Below are experts of layer 9 (counted from 0) of a mixture-of-experts language model. Rows are named router (the router's row for the expert), gate (a neuron's input weights, with its number), up (a neuron's input weights, with its number), down (a neuron's output weights, with its number) and show model dimensions 0-95. Each number is 128 + 32 x the weight over its row's rms, rounded and kept within 0 to 255. Numbers have three digits each.
After each expert's rows: "raises" lists some tokens whose logits its average output raises strongly, later layers aside. This comes from a sample of Wikipedia text that the model never trained on.

# expert 0
router:145095175141113092147119145182154159124148093129128105151045088162101139187134051094158217120094147097150129149142111143139178095135173089176135127147080117128136108111177083140164130123079139161078122092134125141136118073136140222134212131135123092104108151099123127135154110106156074163
gate0:121142127151110101083157074151161105128134105098103131135122145152075114137124132082148099119155130153106095141153071093118153135145144097149134090106110135102166168142085151146145108112101162097127144092095111098210195101152127099090138102103107092065143159228128109109111088137131132102
up0:077098127167150166121122149035144063169159136109145149112136113167140148101089164123120144161149127051112127172133163192150188106104079124148096103107134123139118097116170129087113120125149094097170131075135121083062188168054111157139126121129146117136141121111126097084101136184102179165
down0:129161097113191065139163070130082125098107144158131104154116137129130182127156171098116144166135113178091100156100150143176153066134093124158162109163166130153134134163133087145189119118103078148134115168141080109108114126083119093106147122119140156193169101126145149210127170104120110150
gate1:203143127124137132144156093083095103141173096173117091104131208130067136148116109149095118085053159156125145081134135185098153110150127144143165172125136092050132152115163125188101130096136154128179131088142153150132160129091123133148193132174158130142120164163139054099161118100194098089
up1:145129111102168102174162085093080139138172115151115118087146192134091090170126074130110135103067068146127223106128159145106133082122166129124126188122156112107154120063139103118124125092106169129171140123128161095125166124084126105156130103126133162129151144178182042106125090137177147118
down1:164175069148122143047149099161095150172143130144136157102135085117172107144174119129103130126131180099090091137092121164147146149097122132143122156176130087145158089048116094147158161153084127165060148126111104158175111075153077138038090135160146148081091087127132153147146176174111150102
gate2:154243119168106113158123152072183156176095103113079096103099093124074144189136148131123168144135167105166156141176091148141078167128175099083092090093152150185126101130175113140134125096121127166124088169119127125152093098187157164176125180073150123152104122101187120127113087102123098103
up2:143200166153145070135120115095191147218120113115138120082079080164085116156116141160138147130125167105163160142166143157091050161127151134087074129098176141175126106111135127129100109132118139165148097187145156146143116094118138160225148149072107154174131154110172133119081098118114179085
down2:154152178173142081162175118122131108143157168124053147150126176130148072146180168154090135125174133074123117121122100116138073130127077161128187158104078153157123079118140078169170198175155108151123081187075134130165195079144150110075159086118170133186144131080121177103156116035127155144
raises: "==", "This", "The", "According", "He", "It"

# expert 55
router:128155157136116132126147125134127136123174114096143165130116105137104142101133067108137182083089143110121089122110174159129111063150175093167086090159109099134150101077166115122150142147102151160094115137165101169117133114146151165126102120123111110096038106125165109164113151088152132179
gate0:088185175168118147119112117091143106111162126202115138142134130118144143116137168093158152130137154115144130151168149209115138099175144137114061124097100179135093132137135133105094152134106152133153085100087182140118130127128093137140149205147148123127092133106151126102137069111205126083
up0:114074068088164083140133115145085144115059131088182124136130144183089093186104119106086144124156082158100129108106067049132093189107087123068168106093119059141158130127161096165163134117119103118165140116159115138131101159088122125116114090140126149104159132132101132114147228187128104137
down0:171103152136115168124101106176092103123094184101100055118084173137119112187084097122175162099100172079127139134122134079160156122158200172125187136128103177168119147098185079117102069175113120135093105124144191127125127085095166146111102139108058055129109115138162115082100172127162130107
gate1:109228098141110095124068128112129117113106119118153082117100089132150154142122103128197118093144143147211169117194101094108152103164149088071142082160095110121110179122129127148170122132156066075124168072147184108171141102206170094055176133110105138143140148108151124139172132102115090133
up1:084156112143135093127044136100097109104163131111164079084096093130131095113178094095126166149147146087189151128099161098104091130132127120133132092123132181128166191127068105145161083137167116119149173060087120138129156136156145111096141183101113182183096166148082085167115084127153065131
down1:133135152110135094090114126153175142118141072091093146082162128174118062135131095119139112100126138092098095133153182100120101165151076119146153073151185092158084097115100094121146063144135129141116171126156128198093135162076143121130177149133139162099146145132112107158121094155117143130
gate2:163100083136129077127128198102135147129132152113156138072100138116114101137160124152095128136156189109130094128118154082149078126182107111135124144136184175132165112106171151147120168088118122143114122123086119100078171212160131203099131142154132103165132109107178089090181166181079133158
up2:141161139072131161128125093098100149121079133125111127087140085181157171123085173153129141130134115160135110142165136130145156143131082135121123102132100129106106116142091122109124103125123045112111121131135096173140123114134148133130150087134137201100175069155114085169120075166113211093
down2:109081136119126193131048105158125126154151066142137148102146103179148100137116117116135123092156116080150109109134151186148199110122167114107078177140042117079106142104103113125108136087162138097081110147146104144094133104079089132126165153085145087083154122141100106136095119076164128120
raises: "\n", " the", " a", " to", " off", " first"

# expert 30
router:159068131151068154145165178126166140125203093085170156130095116197115119104188085109183142105104171124106093077098168146178166116133123114167141101161087076140162106099116092149167159155126163100062102091118075153122090098145152137143168142142151118088088114114143114165136132090143110187
gate0:116113175135162197144187130065115155152172173163085108125156147086131099092160142151181120130137093133141110116126152127120204127120155096157149139134101113106141157112165119108079097087126117082123050092107170185173198113119107143142129155135141158146062158221108128101153099117121111110
up0:107116114171129179097199041095139086132130116112155073079142141116093115125152117103139116098120168160134117154132107128108195084112087121142198119177073037143162122103071173091105099145118130096086082144113156174133166153153159134177144183121159097130063129125125137133111140097075132189
down0:070048131155109112175105161183157122101135154120132104152102149089108145153159105099130104168116115164082121182081136136153124096120083174142093198196183123104144129152078085105115143131182171135145076093170077085152114126112113064140128122077122091107133111120096122147160136130096127156
gate1:109079170077129059118125186061137141119103137095142200180126117070157019106156171144135104123069165166136182122099141082154161212091174081162127097132092159144122087123140138119136109159130118166138148111117135077103121135135113129096119161112149151127126098176080142156156112089112124146
up1:110063141078148084122141156101147109110078169087186129176129162070133078107113151105089122100085136146121160130091124086173148132101194132130122086137112150125098121120157166090102153125137146145134195074126069085101147170075114153104126168118139143112172136166114106105075142114079116187
down1:137124122122166138137134162106078152147177131166135128085150162153130069090095085143123078154093193099108122052148145112165157139146103161146170146131143121150123112144106126118115157167148069127116142125099129136136139149144122150140165110145110165185135127073127124135142128065112093136
gate2:142132131154131156141122126107144086154091128121061115147146092196101159072181166146157178143071109170104064124118132154131107165108102105142147155163142164168135153165172091164129133159143144132141074188135084084121168082151133172129106136150196109108094121148072103169099088127182156079
up2:173169042246111159130113120139164099154169098154124125103125158125121166111189142139104110118091130191092081169125105108125126113122095142133134119095106128112137140143126130095157101108152130148130116162096135062101175116165150116122115109140192098133025134144130121141110080165110186099
down2:124111079111114160125079221125175086148163160105118105110112117120193118144101181106139126149099131166096129109121116123102096110136127170096148135064121186133071099131134135100094171176126156099105065123107113167144123114169082119109110122146076065133166150121106125176060161115168194149
raises: " a", " on", " in", " not"

# expert 37
router:137140155129094126172089180175105151115198124124153145158089146152157133158156086102146141134103162118176102107107128141161173114182103095096082117139059089170208106131131121154142143130096141151076119090117091106129128116098156145157158135128124071140099118105149093135160178129113122166
gate0:084145072093101156134068125120085127148201121113144085086137165095131126134118078121175167146177196142176131093109130147125134127149195167136105157101105134127145092106121157140163060096155165099166194131148144120151119138121124157105162161136129065154172164205220140134146127151161136168
up0:108125141181168142086172121104163114120069154163141161178124071116091117059116141148086110101072068075103154144103140147125096142134117104121130096137114114167129180188133060134125149136138129110090140144103134115073135142157136108168088141107130195106107093019062112138087134113058095097
down0:127094089121112119137138112122177177122201163116147106159128123119070112110139173144095148136179086142137119206180069159136128170121121127153123189072088139086143122134091105088143130131123162118143146067174099078115166110103156104104140090081107139143101118097171131126082163149137114121
gate1:130138077122121155140153160113128100202120154143166140122142096094140151173093137131151115171146134160115168105153138099102134055113113108156128035108083125196154152116134191068143183137136110118130186074045146103122133143170169122091152131097141132138127142113108092130133160140127066110
up1:073104120102101144158172099095161163100150102180087129107179123135130122168086147158150127143125186169078118094113134117126138165182162164191152142133085097115144155138127148145099068136131111167155122080123131200141144126124122127136129096136117127133113124183100161117118164105125119128
down1:110105151136147109121106080119121125159122061103087173112094170104167131128112125153135103149146185123081148127126124133112145085124122050159174149105149120192092135189040111156069111163097162109154117172156126169069121148157114178138085114159099122110124164144151088154150055148090113128
gate2:156164147177159078141105119101164127175109115118148132154130088090186193126157132121077155121108136120097140129167105135126143118116135113118141116073110151152147160142139073116206141145121144063125124155148094111158132067131127099103113235154109113146113182106071143188151153157075110166
up2:108110091154141141149164136076114154156134154087119115146100134159162096143210128191151137136008202080110080163161139166081087140111140093078147148082143141181127142136107074133149079183100120095106185149136139138154106103116054108098135165121115100111190132106127137168140120151099096088
down2:161112067090167132052143054104128117056115160150152129152104170139115189135113108082150098136079130074100140111119119181075125094142128104109113153224107074095085125167138132129132136179073070177151152092110146108129160164135114133135134113160152159129176037113167099205095111116111173136
raises: "\n", " (", ".", " co"

# expert 41
router:144126146121104158170163147120084141121174115109162143139121105165102139102204097126121128130112192152112112091124158162155144062145149089160092120173095089180129074127175131174170179138120146137094093122148090159114142103114161142180221149114148078124097153079176106146097133123102087143
gate0:134120131194074154130102103191104111133162143146089179117159159143074136143212164171124123122183152160076129130166122123118124112130152126176128158122116059189065153187178087182148131143086147141147133168145084172058084096118080125126120082158131116090129135102143090098163172105139080144
up0:096207147188117106156089142115029171168109160144119154106184103075105155083162105151162097181196103128088135124143121073129117140131124077171051088141182136168141169190135139147146147140126135115117156142159116172103140136113046121124090113094159112091131125148153155141142109138123085097
down0:089136168134104172111081127110106112133089215126171150086170103138165132123165194133102092149138117130115128120131105085090181176122109105149155158158139120145131125162136036172134132134082140105225212159067149183100090118161116126117143082145087140076186141114123100108113190116154087104
gate1:112148126123129165124145114059140113069122122128150109133175101160110086148100173125121099169177179122157124146158168143104130122119109093148099174138077099108163112170115065165077124094151110219076119129111122135178152138109119059139147152042136142089124132109101134144141141108120184084
up1:112172128142077206152133144103132084131103079137134182120101177088144103144111114132175105087067137128098052169134083116146107186142137153077102074206148082101082188141129159100161145133071107124139149111135139131132145133156105129159126162164135127113090086103148088196107134134138119134
down1:103121143093098140071130118109131147145147129129119091109104109088172157115124108152155159159095111167136151140121109105159145166180076135094117128114133121128125109162117184058144157148118076170149121101144117079162131184099161117171172137164171082116252090079181123174122167108151085144
gate2:174104181119196128158134098133123148095164088160122111125139160144132107122137184141115099117152160170113185122135156135141143147149123112100140083125149217145144148106148119173182147095116131101170087157143097140103151134132094059114169097147122112134134099168135133129124114125119108154
up2:123112116128137127137186113093175165185090118111141150090142106134122208074097111169150170119114104123113150091113128090103183103170136154110125152119128163171169095103080104071111111091150088157092165110120149083156088163093124121144137110115146146123171117107099149123133166131136079100
down2:131161153106147169167129098063154151121086117190188103101146091129169141082101072161184115131132105089054090163115099067105108062147204148117071135117126173143164151128135122159077156131136122153113058098113207163123136148130120137140150171107099161122096140104093154140149187142096087107
raises: "st", ";", " in", ",", ".", ":"

# expert 7
router:187129156155031107186142109143150130111140072128130112121112085170106116085149075092156172113092128162136087091103129182130183124185123068132124128165149102175118109113178094136171150173096148164131083101133061154098160105106166171143160141135115101089109109124116138127118192063161136148
gate0:075128059069159132148085139128084143098138131095153129147081129176152108094112135140087141067091184070134188156115117078170167123135117177094091140106093170123151094115146155129142106115096125080120132075129136106121097131089178138104139071168096119125143108121146066104110121148109098061
up0:207090136127094181147161108123138122175109077109115131160164187067098157077140071106149140146133120151157095165195121153119115095105129119210141101105102094103156121148093129107050140150153137096126147160110095082153126113120085186142132163074138120059138087114116172120093102146132126205
down0:109095119150151125172175092142095130076155089093105199153070169129155107149149130123052118108152083133172144122122128126048128160124102090135074065149090126151063141166123149101134122068125088187121196141124076097103102153128093183158101123127125137158116158094178179108115098119095131138
gate1:139136189145114134146172080119083145131074108123113100085128134138178163091101152118122115128095130185165109123117087104115164115174102076178092155176094165126140103130157079150167087142131074147117144073123087161189093152140136122137129110189127120130139133135086225120176190154131123218
up1:152111122175160205135127146125100114139165125171164176070140136150088131150152089118099091162145107136130097149198147161127105145193073117121135124157160127131127130144132169108121087182130156142143061127102134118103151098051115126130131143110124166085159136129118175083119106111105096154
down1:160122099139131109099110182090141111118108169138127110081135143143129106141126151109121103118122141128147169110101152104152097177086106117116127097093143070154126133147090070087138138122119179133135085152155169146120144124162089186115117151125118096142163098109164168196107110061122124135
gate2:210126129097208188142114174107155177126086123090155089193091079165174130120108178123194139131164151141123123112109152127107082108117116125131189077123122113112100217137119117151168161101142157160143137137138106137072103129137125081073157183130077106136125130120138078166091099097181149103
up2:075116125172116089176119110120158116142183066135121186103171113090109115134141100104084160135127121135139147173092103152145116123124104172127098149120105136157131069098100111098128084138116127105081143106147115122138145145079167226129111053115117103100089159118060180121136077098097190162
down2:103115109143132181131108130145126109108137161134096142155188159167166135133173128093221132130100158154100092173150107117147121141156109124136103123130136139143127111096138125085090133161174130112128130048153110093138046142114077117115140129115116104094165103112092081119143227145116113167
raises: " and", ",", " (", " in", "-", "."